Experts of a small language model.
Size: 11 layers, vocabulary 35687, 47.2M parameters.
Experts: 64 experts in each of 11 layers, 32 SwiGLU neurons an expert, 8 picks a token, a softmax router.
Training: a variant of Muon for the experts, 326M tokens.
Below are experts of layer 5 (counted from 0) of a mixture-of-experts language model. Rows are named router (the router's row for the expert), gate (a neuron's input weights, with its number), up (a neuron's input weights, with its number), down (a neuron's output weights, with its number) and show model dimensions 336-383. Each number is 50 + 10 x the weight over its row's rms, rounded and kept within 0 to 99.
After each expert's rows: a language model's description of what the expert responds to. This comes from a sample of Wikipedia text that the model never trained on.

# expert 32
router:68 46 29 34 46 49 45 55 64 69 38 51 41 47 57 50 52 32 60 65 64 60 67 46 67 44 48 43 40 62 63 28 46 50 55 45 41 51 43 64 43 54 40 42 56 65 45 60
gate0:49 31 61 54 43 61 43 58 40 66 69 32 28 55 54 42 42 37 54 34 53 48 67 41 51 42 51 61 46 40 42 67 58 55 39 49 59 46 59 56 60 51 61 62 37 59 60 42
up0:47 54 47 48 44 43 43 56 55 51 41 59 54 43 41 50 59 46 33 71 43 55 51 46 66 50 35 47 51 44 39 43 46 56 52 37 53 57 52 32 52 24 43 51 58 36 48 63
down0:36 69 73 56 51 35 49 48 33 44 45 44 39 63 33 70 44 64 42 54 48 60 59 56 31 45 53 56 68 55 52 76 71 49 49 66 45 33 53 53 64 46 65 39 54 41 46 53
gate1:38 30 49 42 86 49 65 42 57 45 49 52 48 60 38 32 43 46 56 41 63 63 59 51 49 57 54 52 68 72 47 62 40 71 55 36 54 37 54 42 61 57 39 32 41 69 39 48
up1:49 73 43 62 53 44 42 43 57 54 47 66 67 57 42 51 46 48 53 53 43 57 44 43 49 43 43 35 44 63 34 56 51 67 45 53 55 60 45 32 43 67 46 42 31 32 53 50
down1:53 44 45 40 78 59 32 56 47 59 50 54 42 53 57 42 52 42 42 53 55 37 49 53 64 60 49 61 59 45 49 37 40 42 42 53 56 44 49 54 39 53 64 63 47 47 46 62
gate2:60 54 65 53 50 51 56 48 38 43 41 65 47 53 38 51 47 38 61 56 53 50 54 60 42 40 43 58 55 63 40 35 57 72 61 57 46 55 52 70 52 47 45 64 43 56 45 45
up2:46 68 63 62 64 61 45 56 58 53 46 49 56 67 51 53 40 39 66 23 44 56 42 55 52 45 48 52 25 52 43 37 61 61 54 56 38 52 57 47 54 48 63 54 54 53 46 45
down2:29 61 39 54 45 45 50 62 62 55 39 70 50 50 32 62 50 51 45 52 46 41 51 26 54 34 47 51 56 63 58 36 52 49 58 41 33 30 42 58 57 63 49 50 66 49 50 56
Description: Subword pieces inside or starting long words, often prefixes like un, in, sub, im, e.g. insec-ure, unap-ologetic, incont-rovertible.

# expert 8
router:48 52 41 58 73 55 47 55 68 58 53 45 44 52 35 57 53 52 65 65 72 37 59 62 42 50 54 57 47 67 54 38 60 49 67 71 52 39 32 48 50 50 57 39 38 50 54 62
gate0:38 57 41 60 67 63 46 41 78 28 57 46 41 50 51 61 46 43 53 72 49 44 41 64 50 68 50 53 49 60 61 45 54 56 50 64 56 33 53 58 50 55 53 40 40 41 60 45
up0:47 39 59 54 31 49 67 30 46 32 55 47 55 54 62 66 46 33 50 43 48 62 59 55 56 52 61 56 71 50 25 44 48 57 54 51 47 33 41 54 40 48 44 56 59 40 55 59
down0:53 58 34 53 55 74 38 48 41 49 49 28 53 42 56 56 45 63 56 56 60 46 71 50 44 33 38 63 69 65 57 55 30 57 67 52 43 45 57 71 41 53 59 47 51 48 52 41
gate1:35 57 34 46 57 54 55 50 63 55 52 42 38 54 49 52 52 54 65 49 45 53 44 50 58 46 34 63 52 50 42 70 59 58 69 56 47 30 46 49 26 59 52 39 42 41 21 60
up1:45 47 39 43 66 54 38 41 53 52 54 49 44 50 58 44 50 53 58 57 51 59 38 50 41 52 55 37 54 61 66 58 31 36 48 49 44 58 50 52 61 50 32 40 34 57 55 49
down1:46 49 56 34 48 58 45 35 55 60 48 57 42 58 35 38 51 38 58 33 50 50 69 50 55 44 60 73 37 51 51 41 37 57 52 40 40 42 48 53 55 42 28 47 62 44 37 65
gate2:51 36 49 36 60 60 54 47 37 48 50 54 41 37 41 50 46 51 45 50 46 53 66 50 56 34 47 60 41 70 52 63 62 43 42 59 44 65 53 45 27 42 68 31 35 45 59 40
up2:40 50 61 41 34 59 48 44 50 57 44 65 56 51 33 59 43 50 35 43 55 57 54 50 46 40 67 55 49 47 31 37 40 46 49 70 41 47 34 29 45 63 56 61 47 32 41 47
down2:28 59 61 36 46 37 44 68 54 45 55 66 51 57 48 58 54 37 37 40 72 39 33 49 50 28 64 64 41 50 46 54 40 58 58 71 44 44 46 49 41 46 60 42 48 76 54 49
Description: The after prepositions like of, from, for, preceding named bodies or districts, e.g. "from the 48th district", "Member of the Oregon House".

# expert 41
router:57 60 29 38 58 49 48 57 58 52 50 46 52 54 53 53 69 57 65 67 59 56 55 50 61 68 54 49 44 56 60 49 65 51 60 52 44 54 45 69 32 54 54 59 56 57 33 53
gate0:65 46 38 41 64 50 62 56 58 35 53 52 44 46 59 45 51 51 30 61 62 22 39 51 53 71 60 24 54 66 41 49 46 57 52 42 68 51 70 55 45 60 59 74 57 44 48 58
up0:41 50 43 62 45 58 44 59 45 45 59 57 51 45 64 61 51 52 49 49 75 59 36 30 49 60 66 47 45 39 43 57 66 53 51 48 61 37 43 76 48 45 54 45 44 45 40 24
down0:43 35 51 37 47 41 48 64 39 45 65 54 48 48 42 60 51 49 65 44 60 36 55 34 44 58 69 52 48 44 48 62 30 45 71 52 46 52 42 48 46 46 63 56 42 33 50 44
gate1:39 44 42 41 54 41 53 44 54 55 49 62 58 37 49 59 57 59 26 48 39 61 51 53 50 55 48 53 58 48 56 50 56 49 38 52 41 43 33 45 48 46 47 68 35 47 48 39
up1:66 45 64 56 39 50 38 61 60 41 48 58 61 32 41 47 49 54 58 67 49 39 47 53 51 39 43 43 48 34 54 58 51 43 50 53 48 53 48 57 57 57 42 57 66 32 40 44
down1:47 42 56 38 49 47 46 52 43 49 56 58 51 59 52 51 51 54 53 42 40 39 51 28 58 68 66 51 51 49 47 44 48 60 38 54 51 50 64 50 57 63 38 39 36 66 45 44
gate2:48 62 45 47 63 53 36 48 50 59 33 68 40 52 47 39 69 52 55 52 46 55 62 58 46 49 48 60 60 40 52 48 53 71 52 41 48 52 52 50 42 52 61 54 50 41 44 45
up2:65 68 53 56 55 55 62 49 50 40 59 60 40 51 61 56 51 64 46 47 64 44 34 35 43 71 44 50 40 52 55 33 43 45 38 49 52 52 69 44 55 45 46 56 40 54 45 72
down2:60 36 44 61 48 50 63 62 33 50 39 56 40 34 49 33 53 52 42 30 46 52 53 50 51 35 43 49 59 68 55 43 57 55 44 64 51 49 38 38 49 51 52 55 51 48 38 55
Description: Pieces inside pronunciation brackets, unit abbreviations like km, mi, sq, UTC, slashes, trailing zeros, and chemical or URL strings.

# expert 42
router:52 51 57 59 63 58 49 53 56 73 34 47 51 59 37 49 52 26 46 67 46 45 71 53 56 55 42 70 43 42 49 48 55 66 68 43 48 45 53 60 44 47 55 46 39 71 57 48
gate0:69 47 39 39 59 62 47 45 65 56 44 44 50 39 48 28 51 57 44 53 48 50 68 51 73 35 30 46 54 57 40 40 54 48 52 43 34 37 52 67 59 51 61 48 51 64 41 37
up0:41 30 38 36 48 31 57 36 57 50 45 56 49 36 53 56 38 42 34 44 52 49 36 47 44 53 33 56 48 42 43 65 34 70 69 34 53 53 66 57 42 45 51 45 54 44 59 56
down0:42 46 49 35 57 49 49 52 57 55 47 35 46 53 34 60 43 60 41 36 46 59 53 51 42 51 43 61 67 61 44 50 46 40 51 27 55 51 37 41 50 66 64 60 61 42 41 48
gate1:60 41 55 33 56 50 40 68 37 65 59 49 63 53 55 47 54 66 52 41 61 29 46 40 59 49 62 56 66 49 57 58 50 37 63 52 61 59 38 61 49 55 30 49 52 51 50 53
up1:59 59 62 44 55 52 51 51 46 37 47 53 57 34 42 45 40 33 45 44 61 45 58 47 46 75 29 69 39 49 46 45 43 55 50 40 50 45 52 43 40 54 49 52 54 50 68 49
down1:57 45 60 45 52 51 50 54 55 41 41 58 42 60 44 63 39 62 34 33 58 54 47 47 63 35 33 65 60 44 62 53 51 59 42 50 81 51 51 36 52 27 28 58 48 61 60 60
gate2:66 50 53 55 31 36 45 42 50 43 43 38 49 54 45 61 47 45 58 66 40 55 49 49 40 32 43 47 45 30 42 56 46 64 52 59 63 51 57 32 39 36 44 48 66 52 40 65
up2:47 55 47 63 61 43 40 33 68 31 31 57 36 50 57 49 62 58 47 52 42 42 58 58 48 62 56 53 54 47 64 44 56 39 51 48 46 47 64 56 42 52 55 54 65 46 31 29
down2:47 34 37 66 40 61 30 56 52 40 59 43 49 64 42 47 38 44 54 58 39 53 48 65 43 41 48 70 49 46 45 56 59 44 56 50 49 33 68 55 53 52 72 47 58 58 34 40
Description: Word-internal pieces like est, ist, et, or following prefixes such as dis- or inf-, as in disinterest and infestations, plus modals like can and could.

# expert 5
router:69 55 57 54 41 50 53 42 56 66 60 51 46 65 49 46 74 50 49 54 47 52 53 45 71 64 47 45 49 43 42 31 63 66 54 54 39 50 52 37 60 35 56 43 35 61 38 67
gate0:63 47 55 56 49 42 55 36 38 62 58 47 57 37 64 71 70 55 58 41 39 70 58 44 56 38 37 60 46 73 65 52 29 56 51 44 43 31 37 64 44 46 31 54 63 61 57 63
up0:59 59 56 62 27 58 64 49 65 39 49 65 48 35 56 43 50 35 53 57 49 44 66 47 40 72 44 45 47 22 64 58 51 49 52 65 49 60 44 56 54 46 48 59 31 58 55 35
down0:51 56 71 35 47 64 60 52 31 67 49 45 35 49 72 52 49 57 68 49 37 35 47 30 60 75 64 61 39 38 54 47 49 31 44 61 41 60 39 50 49 66 56 56 65 45 47 37
gate1:32 49 36 32 49 46 44 40 49 43 38 62 52 32 39 48 52 46 56 65 63 61 55 60 42 51 60 47 63 62 56 57 36 53 27 63 56 36 55 55 56 54 45 44 38 61 53 56
up1:59 54 41 44 60 59 47 50 51 51 39 41 35 56 41 47 50 48 54 56 56 59 69 53 46 87 53 35 56 61 57 48 75 49 36 58 61 51 53 56 61 57 60 54 32 39 54 51
down1:41 41 50 53 46 43 61 46 50 43 44 55 50 53 48 44 54 44 45 30 48 59 40 44 52 25 50 69 59 45 61 57 46 53 28 50 59 46 68 33 35 47 54 38 51 63 39 46
gate2:38 49 25 64 62 61 59 60 60 52 48 53 66 48 56 52 57 55 57 57 48 59 37 59 47 48 44 61 51 35 38 43 59 47 65 52 30 27 52 42 43 46 65 43 51 40 40 52
up2:53 44 64 63 46 60 39 47 53 69 48 34 39 48 54 53 45 63 42 30 63 59 51 56 43 55 63 47 42 51 53 50 42 54 56 56 43 71 36 39 34 42 52 60 37 62 39 55
down2:50 41 44 70 34 49 52 35 62 70 50 44 45 52 58 57 50 51 54 61 39 64 43 51 35 51 49 30 46 43 38 44 47 53 47 51 52 66 44 52 58 43 39 22 57 52 54 55
Description: Words opening or modifying a noun phrase after a preposition, mostly the, plus possessives and adjectives like new, original, local, first.

# expert 37
router:63 40 49 43 54 59 41 57 58 44 49 49 57 43 34 38 59 45 61 71 58 51 62 57 48 57 61 59 47 60 32 46 64 55 54 57 32 40 58 49 47 56 67 57 47 62 64 64
gate0:42 49 40 41 72 47 41 66 55 34 61 57 50 62 54 42 52 50 52 44 54 52 51 62 55 32 47 50 47 77 42 52 48 51 48 53 49 64 34 35 38 56 49 36 43 62 60 45
up0:45 40 57 43 47 52 36 59 41 50 52 45 64 52 41 79 34 45 40 52 49 35 54 43 44 39 46 78 69 55 66 55 52 47 62 64 49 47 42 47 63 40 39 45 57 58 29 56
down0:66 58 52 56 55 57 39 54 38 58 53 39 40 59 51 60 51 53 36 55 36 64 48 34 36 66 38 46 44 34 44 34 66 49 53 38 57 53 49 52 57 43 50 43 56 57 36 51
gate1:58 39 45 59 35 44 56 57 66 20 62 71 54 41 41 40 50 43 56 55 42 47 27 61 66 51 45 62 50 49 40 57 49 64 44 43 46 69 45 56 40 45 43 53 35 52 47 48
up1:23 37 48 40 58 57 35 43 48 58 61 58 42 60 72 46 44 38 52 54 46 50 60 41 45 47 70 45 44 46 48 40 50 58 31 55 50 63 39 60 59 54 39 56 48 45 50 56
down1:46 57 41 32 35 47 39 57 59 52 63 44 49 52 54 65 47 52 41 57 65 47 50 43 66 54 48 46 44 51 55 50 78 59 29 34 59 58 47 61 48 59 47 59 64 45 49 55
gate2:60 32 50 23 67 33 47 63 57 66 50 51 49 43 34 40 59 57 60 53 71 49 61 59 49 47 62 40 76 61 53 61 53 35 57 49 61 59 27 34 33 53 56 53 61 58 43 40
up2:65 43 39 53 48 56 38 50 38 46 60 56 61 33 55 45 55 64 50 41 58 45 47 45 58 55 61 54 41 38 45 41 56 56 44 58 48 59 43 34 61 60 43 58 49 38 54 60
down2:38 40 57 31 51 53 39 46 31 63 57 50 48 60 45 56 43 52 58 57 47 57 58 64 50 39 55 28 44 31 52 48 54 47 57 57 44 65 38 26 32 43 39 52 58 55 68 39
Description: The pipe separator after goals-against columns in football league tables, before goal difference such as +2 or −24; also other number-table cells.

# expert 2
router:48 67 38 59 49 66 38 66 51 69 48 56 47 47 52 35 51 53 59 64 79 40 68 53 55 53 50 52 50 48 35 47 68 53 66 66 39 35 49 38 59 53 54 37 45 49 56 63
gate0:50 54 46 45 62 63 65 48 58 47 59 53 36 52 30 60 45 41 28 56 64 51 56 52 45 72 41 54 57 51 47 53 43 61 60 31 64 39 38 45 48 69 61 55 57 43 39 48
up0:41 54 51 58 57 63 46 48 53 61 54 64 64 47 47 46 47 36 55 54 43 54 55 52 55 71 55 55 56 50 34 43 49 51 29 40 45 67 41 48 54 40 50 54 61 57 42 55
down0:41 54 42 87 61 34 46 63 66 38 46 70 40 39 50 42 56 38 36 64 57 54 43 69 49 51 40 40 56 65 54 64 60 40 57 51 49 27 51 63 48 56 53 51 31 58 54 31
gate1:53 40 46 42 44 66 51 62 49 57 53 68 44 63 40 54 45 47 44 48 61 47 56 69 50 68 59 49 56 54 46 43 56 49 55 62 59 41 32 55 64 51 54 76 44 52 42 53
up1:54 61 65 57 50 54 38 39 63 49 38 44 40 49 46 37 42 57 37 35 51 58 69 37 72 36 60 53 72 54 54 45 49 50 48 40 47 48 43 59 57 60 46 62 56 47 52 54
down1:48 52 49 65 41 71 65 47 36 60 55 66 61 39 57 38 49 56 48 42 44 37 46 57 44 54 63 38 77 35 44 61 53 45 32 52 48 45 44 49 35 45 46 61 41 34 50 47
gate2:61 52 63 52 59 51 43 54 25 46 48 29 54 49 45 44 46 64 42 54 51 65 48 51 43 54 46 40 65 53 32 42 53 60 56 51 71 41 50 38 45 56 51 46 68 58 40 41
up2:51 54 47 49 49 59 31 29 64 50 45 45 61 37 42 54 56 35 29 50 61 72 46 61 49 37 49 48 44 37 46 61 51 50 54 66 57 40 60 62 63 55 70 44 56 52 35 50
down2:54 49 47 40 47 58 45 67 21 29 43 38 41 61 56 36 59 43 40 51 47 54 48 42 52 58 45 62 57 70 46 52 50 44 55 32 49 51 39 43 53 37 49 57 60 50 52 58
Description: The and possessive determiners (its, their, his, our) opening noun phrases, often after of/in/as, plus line breaks after headings, e.g. "the birthplace".

# expert 49
router:48 54 30 61 48 65 45 72 61 77 52 51 49 67 59 42 50 40 42 55 45 62 65 45 51 52 58 58 58 53 38 50 55 61 64 65 29 46 43 51 47 45 46 37 39 64 36 64
gate0:32 58 50 49 41 39 54 51 67 51 61 46 52 39 58 33 52 59 62 60 43 50 35 49 65 54 60 37 41 59 47 58 69 40 39 44 37 43 47 57 55 48 30 61 57 47 58 55
up0:45 38 58 47 44 29 45 58 37 40 49 49 59 66 54 61 56 40 50 38 48 39 40 66 40 58 56 49 48 37 52 30 56 36 40 30 51 52 43 35 54 56 64 69 44 44 68 44
down0:48 50 33 73 53 59 36 52 49 46 63 48 50 50 42 43 42 51 64 59 51 48 47 47 52 58 45 48 60 55 44 41 40 60 49 43 55 39 41 49 48 44 38 53 41 36 42 65
gate1:51 63 57 51 57 44 58 61 60 51 33 38 50 62 52 42 51 62 61 49 45 60 42 37 49 60 42 42 55 71 48 48 40 34 51 48 62 56 30 42 55 44 64 62 60 49 39 55
up1:39 41 53 41 45 53 37 33 47 55 47 34 47 28 39 46 53 35 54 43 48 65 37 48 54 39 54 41 46 53 55 52 59 58 34 49 69 43 45 23 45 63 63 36 52 58 31 60
down1:58 49 60 57 52 64 40 35 51 24 55 44 47 39 48 36 51 40 37 48 52 52 68 73 48 38 51 65 41 63 44 47 60 41 59 55 50 48 41 49 39 55 41 56 48 53 42 48
gate2:38 52 56 68 43 41 47 65 55 45 53 57 58 52 44 53 36 28 52 42 52 52 33 49 50 53 37 52 34 61 45 48 51 69 46 49 56 59 58 72 34 35 45 54 53 62 70 56
up2:58 35 53 57 58 60 47 55 53 60 31 43 53 57 52 73 28 43 48 54 56 46 34 57 45 59 45 47 41 39 65 60 35 36 69 44 50 72 60 40 59 53 55 63 58 43 53 61
down2:50 68 43 40 55 29 58 51 51 43 47 53 34 56 42 65 63 65 49 43 59 58 44 45 61 48 46 31 44 59 53 43 51 41 26 58 64 47 33 38 47 67 53 40 50 65 42 43
Description: Opening fragments of split words such as gr in Landgraviate or par in parviflora, list-item dashes, and Thai script bytes.

# expert 27
router:53 61 36 42 53 46 57 51 65 75 43 45 60 57 49 34 64 42 53 49 56 38 47 57 62 64 52 43 38 58 41 51 68 57 55 47 27 38 39 55 50 32 61 34 38 45 38 58
gate0:49 54 50 61 52 58 60 56 47 70 39 44 56 50 35 48 53 42 57 54 49 36 51 51 49 47 33 48 55 46 48 42 54 53 42 66 40 57 25 57 59 45 43 52 57 47 56 51
up0:42 61 49 12 53 66 52 48 36 64 45 50 55 38 64 58 55 42 58 52 57 43 69 50 40 73 38 50 37 50 66 52 54 33 33 58 56 58 54 41 58 53 47 42 27 44 38 43
down0:56 48 40 56 43 48 45 52 42 49 58 57 63 48 51 56 47 60 55 50 47 42 55 48 57 48 67 40 54 53 51 49 56 47 50 42 48 35 41 47 28 55 66 36 66 66 63 67
gate1:48 49 57 51 56 50 57 37 53 41 40 45 43 40 52 36 50 63 52 55 54 49 52 62 47 55 49 28 62 36 51 44 31 47 67 54 50 64 48 34 58 45 60 47 55 55 51 49
up1:36 43 56 53 46 51 62 40 40 47 59 48 54 43 59 65 40 42 58 48 54 50 59 27 80 56 61 39 51 48 52 49 42 41 45 46 33 27 45 55 49 54 41 56 53 38 59 59
down1:49 60 44 34 28 63 49 44 47 52 53 58 52 59 62 38 47 67 53 53 54 39 51 62 46 59 48 58 51 62 50 50 70 57 48 58 55 67 59 54 65 34 36 46 41 52 47 65
gate2:54 66 60 41 59 43 48 43 49 44 47 39 45 42 60 51 50 52 56 52 72 31 61 69 46 63 51 26 63 54 42 37 47 57 37 73 47 42 41 28 48 55 45 52 46 32 44 38
up2:50 54 47 42 45 43 42 53 32 38 59 54 46 36 61 59 69 57 44 59 47 56 42 46 39 46 46 52 69 41 28 60 76 44 54 60 49 45 50 74 35 69 46 56 65 47 38 47
down2:57 51 65 52 41 60 52 34 31 55 56 30 35 55 56 59 58 48 62 41 61 78 36 41 58 61 48 48 45 57 62 65 60 52 42 43 69 49 31 36 53 44 45 66 45 68 40 51
Description: Opening parentheses before unit conversions, years in citations, abbreviations and ages, as in 27 m (89 ft) or Kiselev, S. (2008).

# expert 60
router:46 62 58 42 67 42 38 38 66 53 52 31 40 47 50 48 62 35 50 59 54 49 50 57 63 61 55 53 50 72 44 47 56 55 55 63 48 42 43 45 33 53 59 46 56 63 50 56
gate0:57 41 45 42 45 46 65 63 58 52 55 61 39 40 49 69 43 25 57 52 42 45 55 43 45 56 54 31 55 37 60 58 52 47 58 47 41 42 34 57 49 46 48 47 53 57 59 59
up0:48 34 65 53 48 50 52 66 41 47 63 49 46 53 49 26 46 30 52 51 53 42 53 50 54 66 58 31 43 60 68 57 48 59 59 55 38 62 56 36 77 65 52 66 51 48 60 75
down0:36 48 57 50 70 38 76 42 35 52 74 55 66 58 55 53 51 52 55 51 42 37 45 40 41 43 54 40 55 50 53 44 67 54 36 63 40 40 46 41 43 57 56 31 58 56 36 49
gate1:55 65 60 42 60 39 50 36 46 65 47 51 55 70 53 43 38 60 73 54 89 55 58 51 41 71 48 51 69 50 41 39 59 47 50 51 66 49 47 53 57 52 42 79 51 60 43 56
up1:38 55 56 48 38 57 50 66 62 44 38 50 63 33 49 45 50 51 58 39 45 53 47 56 60 47 61 58 49 47 54 48 38 67 62 44 40 37 39 59 47 59 42 52 40 54 70 67
down1:63 54 58 39 59 63 60 56 49 19 53 40 39 55 48 43 68 48 50 46 59 52 52 45 38 65 61 38 55 47 61 46 68 37 37 52 73 54 60 43 49 43 62 41 54 41 47 60
gate2:39 52 49 54 34 63 47 61 44 57 67 54 59 33 64 65 44 46 44 28 49 36 64 60 39 42 48 52 39 62 62 51 50 55 42 61 55 37 58 53 58 49 45 59 60 42 61 48
up2:60 43 78 52 46 62 60 54 59 49 46 55 22 63 50 59 42 44 35 44 61 56 45 51 60 34 43 43 67 55 59 48 45 56 47 50 44 64 52 37 61 36 69 58 60 57 43 52
down2:42 54 54 47 39 43 38 22 64 50 42 62 44 39 52 51 52 52 46 62 45 42 64 45 52 71 39 55 49 46 48 51 41 47 61 48 49 48 42 77 49 64 57 48 51 49 34 55
Description: Pieces of Slavic and other foreign surnames and place names, such as -ia, ł, ić, and +/− goal differences in league tables.

# expert 31
router:69 68 40 48 51 64 40 50 65 48 48 51 50 64 37 44 64 55 49 77 57 36 47 56 59 62 41 53 46 59 41 45 59 50 69 47 51 41 58 57 57 31 48 50 43 56 33 63
gate0:40 46 60 44 54 45 46 48 42 51 62 42 58 59 38 47 55 54 66 38 54 54 71 45 59 49 35 28 50 50 73 47 46 58 55 60 44 63 50 47 46 51 61 55 35 42 51 47
up0:29 24 58 43 61 82 60 52 52 47 38 26 58 68 33 41 43 58 51 50 49 73 38 33 61 44 58 59 52 53 53 42 41 56 59 63 45 62 48 56 22 47 47 46 48 33 31 49
down0:61 54 55 57 50 36 66 56 28 34 52 74 62 60 52 56 47 36 39 58 55 50 57 56 54 47 66 42 53 48 58 59 38 40 35 60 49 55 56 31 48 58 67 43 51 42 49 43
gate1:52 38 31 61 41 45 54 62 55 37 54 48 49 60 48 60 58 51 66 35 37 68 48 39 54 45 60 53 59 41 37 35 48 60 53 32 39 41 41 70 47 57 49 47 47 59 44 55
up1:47 75 63 41 46 43 55 63 48 59 56 51 51 28 55 62 55 51 67 53 49 50 56 49 44 34 55 64 50 40 41 58 53 63 51 50 39 48 52 53 41 49 25 42 37 33 37 45
down1:49 58 45 35 49 46 47 60 39 42 46 62 55 49 44 36 49 28 54 49 47 56 49 39 61 34 40 43 66 57 53 61 57 58 61 48 58 44 52 45 57 41 49 54 59 59 38 39
gate2:42 52 44 49 53 62 27 45 63 52 52 55 39 43 70 37 49 53 60 65 71 41 38 33 61 52 55 33 47 52 37 52 63 60 54 64 54 41 48 50 58 49 61 49 41 51 58 46
up2:56 63 48 46 36 52 69 63 54 64 49 44 58 37 41 51 46 59 52 63 59 55 57 66 50 51 55 37 47 36 51 47 47 66 50 35 44 54 65 45 42 43 45 57 48 52 44 53
down2:66 51 53 26 58 57 63 24 57 54 36 51 82 43 42 55 72 57 44 46 53 46 52 64 33 65 42 50 54 56 72 48 50 50 45 56 38 62 48 65 44 50 64 35 58 36 50 59
Description: The Arabic article al before hyphenated names, like ibn Amr al-Harashi, Tahir al-Sham; also initial capitals of names.

# expert 25
router:62 54 46 44 54 56 40 44 55 58 46 47 56 53 55 54 45 42 59 51 48 38 63 38 50 57 62 59 54 62 43 32 65 51 61 58 34 62 62 54 55 41 39 39 43 52 56 63
gate0:39 64 48 47 49 44 67 50 69 38 46 42 37 53 73 43 46 62 51 32 57 45 47 41 38 48 35 53 54 48 55 47 55 54 43 69 53 42 34 50 40 39 52 56 46 52 36 64
up0:64 47 51 44 55 36 57 44 51 57 53 62 26 68 51 66 56 57 72 63 28 49 64 36 53 45 53 51 60 51 53 47 72 54 47 53 61 49 27 58 62 56 62 46 55 52 38 36
down0:65 50 39 34 53 49 44 30 53 39 46 49 50 21 55 80 58 42 54 48 49 49 53 58 65 55 45 45 54 48 41 46 49 56 54 53 33 54 54 36 40 55 42 52 44 52 62 45
gate1:56 58 52 64 32 39 48 50 54 65 54 55 60 51 74 55 61 61 75 59 56 66 66 48 38 43 36 43 37 51 64 53 45 60 44 59 39 50 57 56 35 49 37 24 40 31 50 49
up1:55 51 44 48 65 43 55 38 35 62 46 64 58 39 33 30 42 40 59 57 49 46 37 59 51 57 23 55 42 42 49 53 53 49 49 58 59 42 55 58 47 56 52 39 29 66 53 43
down1:60 40 55 34 53 66 44 76 32 47 46 45 59 53 46 40 61 46 56 61 45 46 52 47 30 55 57 39 40 48 40 58 46 64 44 41 41 36 75 51 36 56 42 56 47 75 44 46
gate2:59 34 45 40 36 53 46 43 61 63 53 57 36 32 56 48 38 57 45 44 51 57 59 61 54 58 59 43 52 32 41 67 46 36 47 48 49 63 32 39 63 49 61 50 40 42 50 48
up2:66 38 42 49 35 40 37 48 42 35 55 24 49 47 41 40 45 56 31 50 56 52 69 43 48 52 56 58 45 47 65 42 50 38 49 50 60 35 38 53 47 47 42 38 48 51 59 53
down2:36 50 38 53 38 45 46 61 36 53 43 59 43 44 63 48 44 48 32 38 67 61 39 45 57 66 46 47 56 50 33 53 61 47 46 50 49 35 58 56 59 72 52 65 51 54 60 36
Description: Capitalized words that start a sentence or paragraph (He, It, However, After) and letters inside dotted acronyms like U.N.C.L.E.

# expert 24
router:51 64 35 51 44 51 43 54 74 44 55 52 50 73 40 52 72 40 65 51 48 52 63 49 60 70 54 42 50 49 32 52 61 52 68 62 45 38 41 50 55 49 61 56 50 59 56 50
gate0:63 51 50 49 50 25 47 55 64 60 45 34 50 39 39 42 56 46 66 58 53 63 51 44 52 54 54 51 30 25 40 41 32 61 56 45 43 44 58 63 53 52 43 40 51 34 52 54
up0:39 58 42 42 46 75 42 50 49 37 48 51 48 40 57 40 60 34 48 70 47 67 63 47 52 57 62 50 57 83 42 65 51 31 49 45 50 43 49 52 48 42 53 44 43 76 42 57
down0:42 45 50 38 51 67 46 42 53 39 48 64 57 62 55 53 37 52 37 49 68 74 48 46 45 49 50 49 77 61 60 37 54 46 39 50 67 57 60 45 46 43 52 67 60 49 41 55
gate1:48 56 69 49 38 56 40 51 58 55 49 70 69 47 54 33 66 60 49 53 48 58 36 57 60 53 69 38 44 48 39 52 57 55 46 67 55 35 39 65 54 44 48 51 53 48 43 64
up1:48 52 65 67 57 55 38 64 54 58 56 54 61 51 58 56 46 54 43 54 64 20 41 52 66 62 41 80 53 46 58 46 43 45 57 56 41 50 60 40 48 47 68 62 51 44 37 59
down1:55 42 44 72 39 54 58 41 32 48 34 43 64 50 56 47 38 64 56 72 46 48 59 61 50 63 61 41 46 50 44 56 66 25 48 51 70 56 52 49 45 58 42 47 45 60 48 60
gate2:52 68 65 33 48 53 52 42 59 63 38 47 54 55 63 40 65 53 52 52 53 60 36 38 51 55 44 42 44 56 61 63 43 53 57 32 48 47 45 61 69 57 68 40 66 64 59 60
up2:34 58 40 47 59 60 54 54 55 41 26 37 52 43 47 40 56 50 40 51 44 41 60 53 51 60 45 50 49 55 55 52 45 38 22 64 43 36 47 56 44 50 42 59 46 54 60 38
down2:66 63 56 41 35 72 69 54 44 65 39 34 51 60 47 54 43 55 52 48 24 63 55 49 50 66 54 65 36 51 49 57 56 63 63 29 50 49 63 35 47 70 48 60 43 69 36 23
Description: Connectives like of, and, as, with and commas in prose, plus LaTeX symbols such as _, ^, = and digits in tables.